From a checkpoint of a small mixture-of-experts model trained on Wikipedia.
Training: a variant of Adam for the experts, 1869M tokens.
Below are experts of layer 7 (counted from 0) of a mixture-of-experts language model. Rows are named router (the router's row for the expert), up (a neuron's input weights, with its number), down (a neuron's output weights, with its number) and show model dimensions 192-287. Each number is 128 + 32 x the weight over its row's rms, rounded and kept within 0 to 255. Numbers have three digits each.
Before each expert's rows: "comes before" lists some tokens at least twice as common just after its tokens as in all text; "comes after" lists some tokens at least twice as common just before its tokens as in all text. This comes from a sample of Wikipedia text that the model never trained on. Tokens count by the router's weight.

# expert 31
comes before: "of ", "and ", "(", "in ", "was ", "League "
comes after: "the ", "The ", "United ", "National ", "World ", "American "
router:126094177166137116112136148138151139112182096149082102126070086134165112137153154097237078133144123128158150120088113156132157103096133082141102094142125069102168098094097060147126160158111142128084087121063091156118114106190088104121112156145081137075112112113123172113144174166124142108
up0:107130125132131055160058111105072131194106059149122110134132124187101168124125128166138172177104089167155178128142125082111108145183088152139125144118132126124113160144099165136123119105147132120132128090152162166168124117174092113139168135073134119140153171139154143106119114107138065093
down0:156118097130169098120066148111193137185150144094121188131169136144148078153161100118147116107091105184088141197104125141073090126146171144194154143106154136165131098183164085125114137104148084056103081182133088124082108113135151111202144133103160140185146116084178121139091147085127174141
up1:117124133100120108050192127165127154068142151118166121169097098146053148146139090138117128085110116179176099077186105165090124120116111167167163131114131100104125129146125165087105156093127111105188111148170120106125188064162144166058177120150094170084152141055123066175179105090114099142
down1:117097201153064119090146184139089151152174142142127179167117147124114122122101095060151094217123092100162176065150143149075121110169100050151083156130094036141041108106107113095131121151105142180146113134075083179146128102126078126129166116134132118079123110087111198156161125138123119116
up2:019131036129121178107049054140126108129098125092139166189092138148135149134108097119161200101159110172129112085160106109146122130200103159111176125101173140132155137175144109140148156105153144098166169109137177142191109089092158159121172129119123119155087179099134158079173127091125150188
down2:091141045159105117171114120086123163146115216100184167158134146146079126090112106100154144091135099142142157085145189119135084113131115141126075158177130147123130083158172131099138122139128109104096162109106149197066145141142091145132147134148122159138187104142122164081091123153088115074
up3:104162141086127116142100120141088112140049129145108152173095170155116157139147118117122121168097138111118117092145133127091096130129151123108150171141144191086114130189147099159089103159166118111143175097147139106111101130128110159131185104107158115125133158150187150071115083101152130072
down3:043124098084044121103104088077109107104155165138127151154127098100123064139136213081125142117058155128050149150154114086189139077156141129127134146096145138126119147133146095100178118115154121149158105143157105148176147121110126105110126138084157141157186159130183143131136116080184145131
up4:125103157172087114143114148136133167118135113143128144163141134143142187058152159115148143121124117126116162148097101129131146130146106147169147155123138151175093145146150181164107073106119194192121115095147116127146148175123074133093108142152087161059110138160109118127094160112092169169
down4:166144106119132167099137092083132160225089121102126120139129070122082118128145133147139199170117147090177098116168091155104069145110169123145129128112091079155127130129059124116169126123152098155171129163125160102135137178156114147175177141097141188178154106080161136130175037107183141067
up5:060109129074130144128129169108149177158127093090194102102127122121099114094073140145091118086129106160131066115093091098101110147086160107078164119152113112172158146220130145155155138106129122150113133114144106167125136106162191150073095128094183140185143107152088095077096117146150121147
down5:124139151177141118144154164140054143109186085160138117123131097120181040152155108139099109136138091138104088104107168164135152127119122108109087108065127097102167057047138146095074130183120139162123101133070122126118108146104103159106150117132085128108077109062117109138133107144093101121
up6:163128122132126139102067129075130143134082093085128120153102128067152051100127118188130055139142194141143127143129161094123159141133179120112144111129079141151112167078056121172088140134213113086102109118166110109151126126095118183112103109080146122174097114061141140077172117092182120137
down6:116186116119145161118131095139181129121082117132191105083185131102132101149120111163154138169095133083113105145118139111146107165118096097108102150148169193132063118095101174097103102099166118145135129123106129092111117136178123129131150134158097134117163125131091106106110127142098154215

# expert 15
comes before: "the ", "a ", "to ", "by ", "in ", "as "
comes after: "was ", ", ", "is ", "to ", "he ", "He "
router:101151111117096069110120084137071091175165145120113093143100158100109087133122156098070097157061149165124134127129179152138091145130166127149109111159188147118125145139161128129138156191123122140108143163150164082098160103121136085180166108140124103124113145062181117111226127105110121107
up0:081076139185133123096104206164089158075124128158172132157154129145142097117150089124116158142185136206155123177144137143142154087162116211147172160148096118110122104079143096127152121097126116067179097158161108127197084129100128157166090141111119142058127117173092114101099128129194136128
down0:106140108134122122140144136116149141109123119100097140161151103075114165122082114109078115159164130170132111125184122133119182076115103098149156078165147159117050153192142105090119207069172115117150142157167115146111142097103125103061184125135101156113107151146200133185124129117137089087
up1:063130151102142148069136083094147158161116178138108132133143098133161140145169131165153102164158164180153123219142108108114167141174076141104093124109095124143086170146054182105143123126061135196159183117115126169154118150137145112101096111115086115159183159107133112078108152135145093150
down1:153146085129129141156094087062191126148138095094124176158128119106122165136108190086080153078175148122110125175145138134134100083098104092176071197085089116125132119150114152085136142123095082151123116161128113092106133198146112131181192082146082148186144129165089156114152066135129130085
up2:089120128111129183078189131134157144137088157125138165106165145172151147118101158096125149114140124163147115152078153124121045127148118093137102150103099033143136107100099169157111079102126118138130091134154130166189106129119115133112122201172143150117145114133123118125173153137104101135
down2:153119128178136135120107095131131140169148148110137138109081110191113139145095084091152125105155152159121124157087103154073137119158115134102144150201162153136196151079118132136121113117152085148079125033111092096090126101100171126096088156121127163130167090113084101115101123094138138097
up3:146176123136124185052197149156082102069108138081135106189142118122130098147119155093134136088152043092116113115151135113124104114141109159122095143140154152105095142124150153135143075119131183131160142120093137135155125188121134131117096172125061158151125118123155157116160085132078163121
down3:186164096163137141112111154142090139154161119167117085136208132089132107124195083174087131149105156119151115154102185118127166102168151136156090109191144153094143162122117115102107118096163078108221127156109126169151121079140108115118135148193118091133072100141082070146099106130135162151
up4:146152128080119135113126090105131114110130098107090142149147124166155098114082133142150175145193100097139146167066055129177170164108147132162114151125080085100125129105132141098127099098135141134179067112093139065150147187086160077119121158146133157163156088145162081115198111167078146196
down4:158119158081138060076092121191142194166079140149138145132155110094178110105175152134095111124158183105160115111173152126112050119082150128157086104097202084140090104115169139131109131141132153184124108151073099117077142130089084095134215154129097139126078174140142160132140108130144105133
up5:170181134139072170206142086114156095132150117183120143128155160151166117137137159118160042174146114139165094089154092115123137189142084109072097087173115163153094102088124103131110095137205137103161107107080131147087140144130117130124061168109153147139138066111085159163108175098162123099
down5:101201108177148092112157122135151164155080146059117082101145133101147150112128087126190236141057142107169114123110159125120134144140131169081096156082084111195098128128142162124132109119096116127145124139121113157151181137129111124175132113162096112126105091153169085127161136114127129115
up6:080078088054116093117182147094123172119140102128106100139170129133164132072165123115149127095198093075141131094159128179150141106102073131131114174152128159060086170110077146179189121131074161114123131114052170122153093177165109132141091094133145113128183169140105166097117124083117163151
down6:075166123156106078087157194140133134104107124132152135109146085180117059128135105126084148171061110086153081174142126185046104100127167113105082176121151144143141182163152087139067150101113155096101152152183101138026145199089139142132124106098138097146155158069105133140163200132107090124

# expert 22
comes before: "of ", ": ", "in ", "for ", "and ", "("
comes after: "a ", "the ", "- ", "The ", "first ", "two "
router:074118101078160174100197152069142074140113092103097141109088139117141100114113154108184082168156108057133132127131093137103147086086095097152114129087158057111122071128140091138175152155111089095165149132126131110078130129058150114140212085154140096153182122142172161144178137160153135092
up0:130106140074151118117138111109093128138103172100146100091138000020093083200101164154148177139213147089134114098115105134119132151197124096108159171122151226135086141076103052150144134121137143115107128075162143094159127134148118102167115097161139119113124154200181119150127144140087107175
down0:061116156133090130072148135125118141087180162165165080074170147095148125118128099118103170129137139112119154124131095102119145141103065236067085118139135115123145132143067091094203088143239126151089111119117095191120166144064101129145096103139097160159152120107115141118137170116124096117
up1:081122088123134090110109117159155130148108109198103105162156131101063132185119133168158126116153139120160169083122213157152112153078115186106178121082160137132130126136115122197114082050088154159109070110124124101171159119113101106130145067132113165167135127115137105111103154184184117152
down1:078115096154158169171135098086134135095171067104089066099117109160099070133087089102155150215193118078122108130159142207139181165171149172103146158145128130143140147067138079049173156129111132142126084139117135160157083171111146131128083114179101063155062077151092169089178158167178076170
up2:114117163086090100157102095125105107148133141156172074083116135139038121134120163136141188121184119115136139144150142117091159112136095131068147160066141147107168155120166093128172081093110117194107089115111126122193140054108095148095132139159155134135139199080165144149123149111026082101
down2:153090093088133157117092075113058091110128148159144100149102138182115145174103052090080123109097141087166102129110108105174110132137110128121099128103134190138123128133098179138110106090209109128093150144131159067102151080118079161150075168180130088166134125129200115106067109086187131170
up3:143147136117179132207143112110085144080074121187126176219103083029160199114155108111170117145132077054182136227091153138154171130138103132187119139094158123079172176134160152108178081141092146182093139140101132146143120088120118127152135129146124145137112111131083152150100129145071082140
down3:139140156139087075162070081199120154115054092096075052095111167137137099084121151101121163120205072114145157132104135135120155142105109149146110147078108157193048115138092153133131125128238134129044168132159203135118166113102099181123176152149143163117126080156115108085107078090097108179
up4:147111107084163121137120147160156171194071129109129145131113054027148150142120092125125185069099161116066084127092074096135152121117121153130122070095162190125100166143122157061106138121117164141076099119134075129126135099095159164071115139174147148110164165144156125148140098133132112143
down4:143117130104116073196147088246156107160049102153126147082080120087094151126140079183138145124081139131106149144120148132154066148080146117068160083102160140130074159142151164083107132175154152142134129130195180127111139143140139138154119138151152067107128125118112142106169087111141113099
up5:121108060140156080128175056156059182184127147109097089149170127142110169143154157154151083114131111138134107149158131140136090154145122105101139114138149061106146052125123161107126131079082148163108153116087163106122121105128131128161085135140183191110127152125117139121108141190185150142
down5:144192057181115134095129145159136134118119077047116126107137138117159115099148083119151118181122098130105095106122109150158152097086168063147114127107114160098146088111178112157148163140117159118159121157157190091150163123138124114109160105173102081096146140102114101121169125133107129109
up6:111106107127106127162079085138146142112122141151163118118159109106095140173127046146137133118123060146167109186100123085117075177085162121171115129117164082117094116197144122134059089094168161136136153096168127142116137132070118092141141111167135129114133101111122136107094124111139179173
down6:166150144159121161156145100164132097103120162046137120115151144172104061177141129069107119118081167080124118127088139113085100167145155130154071150098123173167137125153140135100095108144139162113100071143079137215093094121137109146114102092148112103115158101178113063049141095163146119169

# expert 29
comes before: ", ", ".", ". ", "-", ",", "th "
comes after: "the ", "of ", "(", "and ", ": ", "; "
router:144142148156092158108130089157201128142075105101184112161165102153167104102132135120222178180138106111115141156128128097160151120107105113094114071122094107100157125117151142138140128098121168079109108107099144050142133108116100221099158140114136118115123123080150163149092142100133102061
up0:105131064181073173084145159061116155156153106127119205133087204074091113129116163123158103121192092124154162154155137119187155130081102154136103100100106085125142131172154129123093118114133142170107114096125098117164144146085131119164136131130104169117090118158119098175147062209142102136
down0:152148150125096084158130148132124217111132117121147132201127192108136188109193120171125123129131134162109137156110121172133152148159112164113094114192154168100075128088065111116099164131123107147149144177203168115135157093144097137102113109107080107095125101160103073150169099116129110198
up1:141135108085089145072073139123111098155073103104086136160120149159101154124078083173160095152150093113136134180143175117159117120132123077069150130104161137126187149142099121199053123071111111197153170079135102105152113154135078147166173160120177140100095105175108120147114088119102119087
down1:118146131092107200092149121092147137090120164077096161035158171122213112184099162128144109137119066142144111233132101131081108119169137106126134092172211161150119165200095112095063159083099186121097165159152136156062124133089135147148092136177066120100052113147194097157163156101117076199
up2:128151104083080131066161114110112108151101154146160141084151126131115091147096165155125123148137145121169124062138143104125078105108193072153115070135142107156084111075099119101113120109101157125092103133125185136137122237135114113122075149160104184161169142135131096125130113122171114146
down2:176166119136115085142122128147106144185142122163158144137145149138133187179083155073133107154125109104115092144097144115147151133122163158124161122084137104151119070152101104088121137146134176076085095189121116135133137094072070152025110113153192108144068132200133153124059095115134135128
up3:103188161180122156173182127111163129095113157120158154187156146131124184071138110187181124143129046129121125170132174114190098073194149159135126061121112143116125104093127138174114092112113168121131129107083090173090163120138105092150118140121173120079111116131125132166165162124112111131
down3:179200172132145115096130110101129186118138074083129125196122183144147136057115148115156163098145152104170117138193127154152131100185090098099094088098072073170111071153077140120131142125118113109073142127097113120080096121131132182148148171133108127095077147161124174137103172087092135194
up4:085109064125104126124125097116136103135087118148163126140130078128107110144086107076161135057139165073166095215104122105182128160138066133164119149113110162167082147079169171126149125110125163123103092118144161126116132143089116145114153131142092146171130116135149070122158132114095130148
down4:130141077145131082124135150096116141074144120185155171138129113137109140095124109067115161117156182099054122087122103173100098129133068129104149163132182126092178122091144151127094149092177142142168151173136120201112104128140129127161123182170136124088181083096069118135148099185153129069
up5:151102143120109152115100121085149101099101116137106177147128133102163104142114163070138140096125172148158115115124147085134114198103175184069090109113156102158127159101175158166110113151135158165173090114126117075143143158153095137214073126139103181151150115113106106118104116145128169118
down5:093147160102152162146170123103162133134131101139127104090154155137108093108118130130102152139142040154115129165131172150176152192140139152096076073156086247086122176110135124151123080116139118154156137177175149108176177117087207149152093132123095118144127086090077132143127066151080107096
up6:132143115084160092177141118110122181149166150077123182179136140162088159166150113120078085124167153158144067076112112156144158128176107105138134181127152090139131124148128154106143158139077152087119079114158108117120161116207159115135067162159131163181167112142103190142137152124109147138
down6:083063090113146127185153165155150120166124044190139106136161123091102097158100162164111151149160143085168124040100100142135143175108143142147127068112134079125099120138099103099164120125148195178119120127178138173101163143150104143057116151048174117039123111123154095204155102158119136120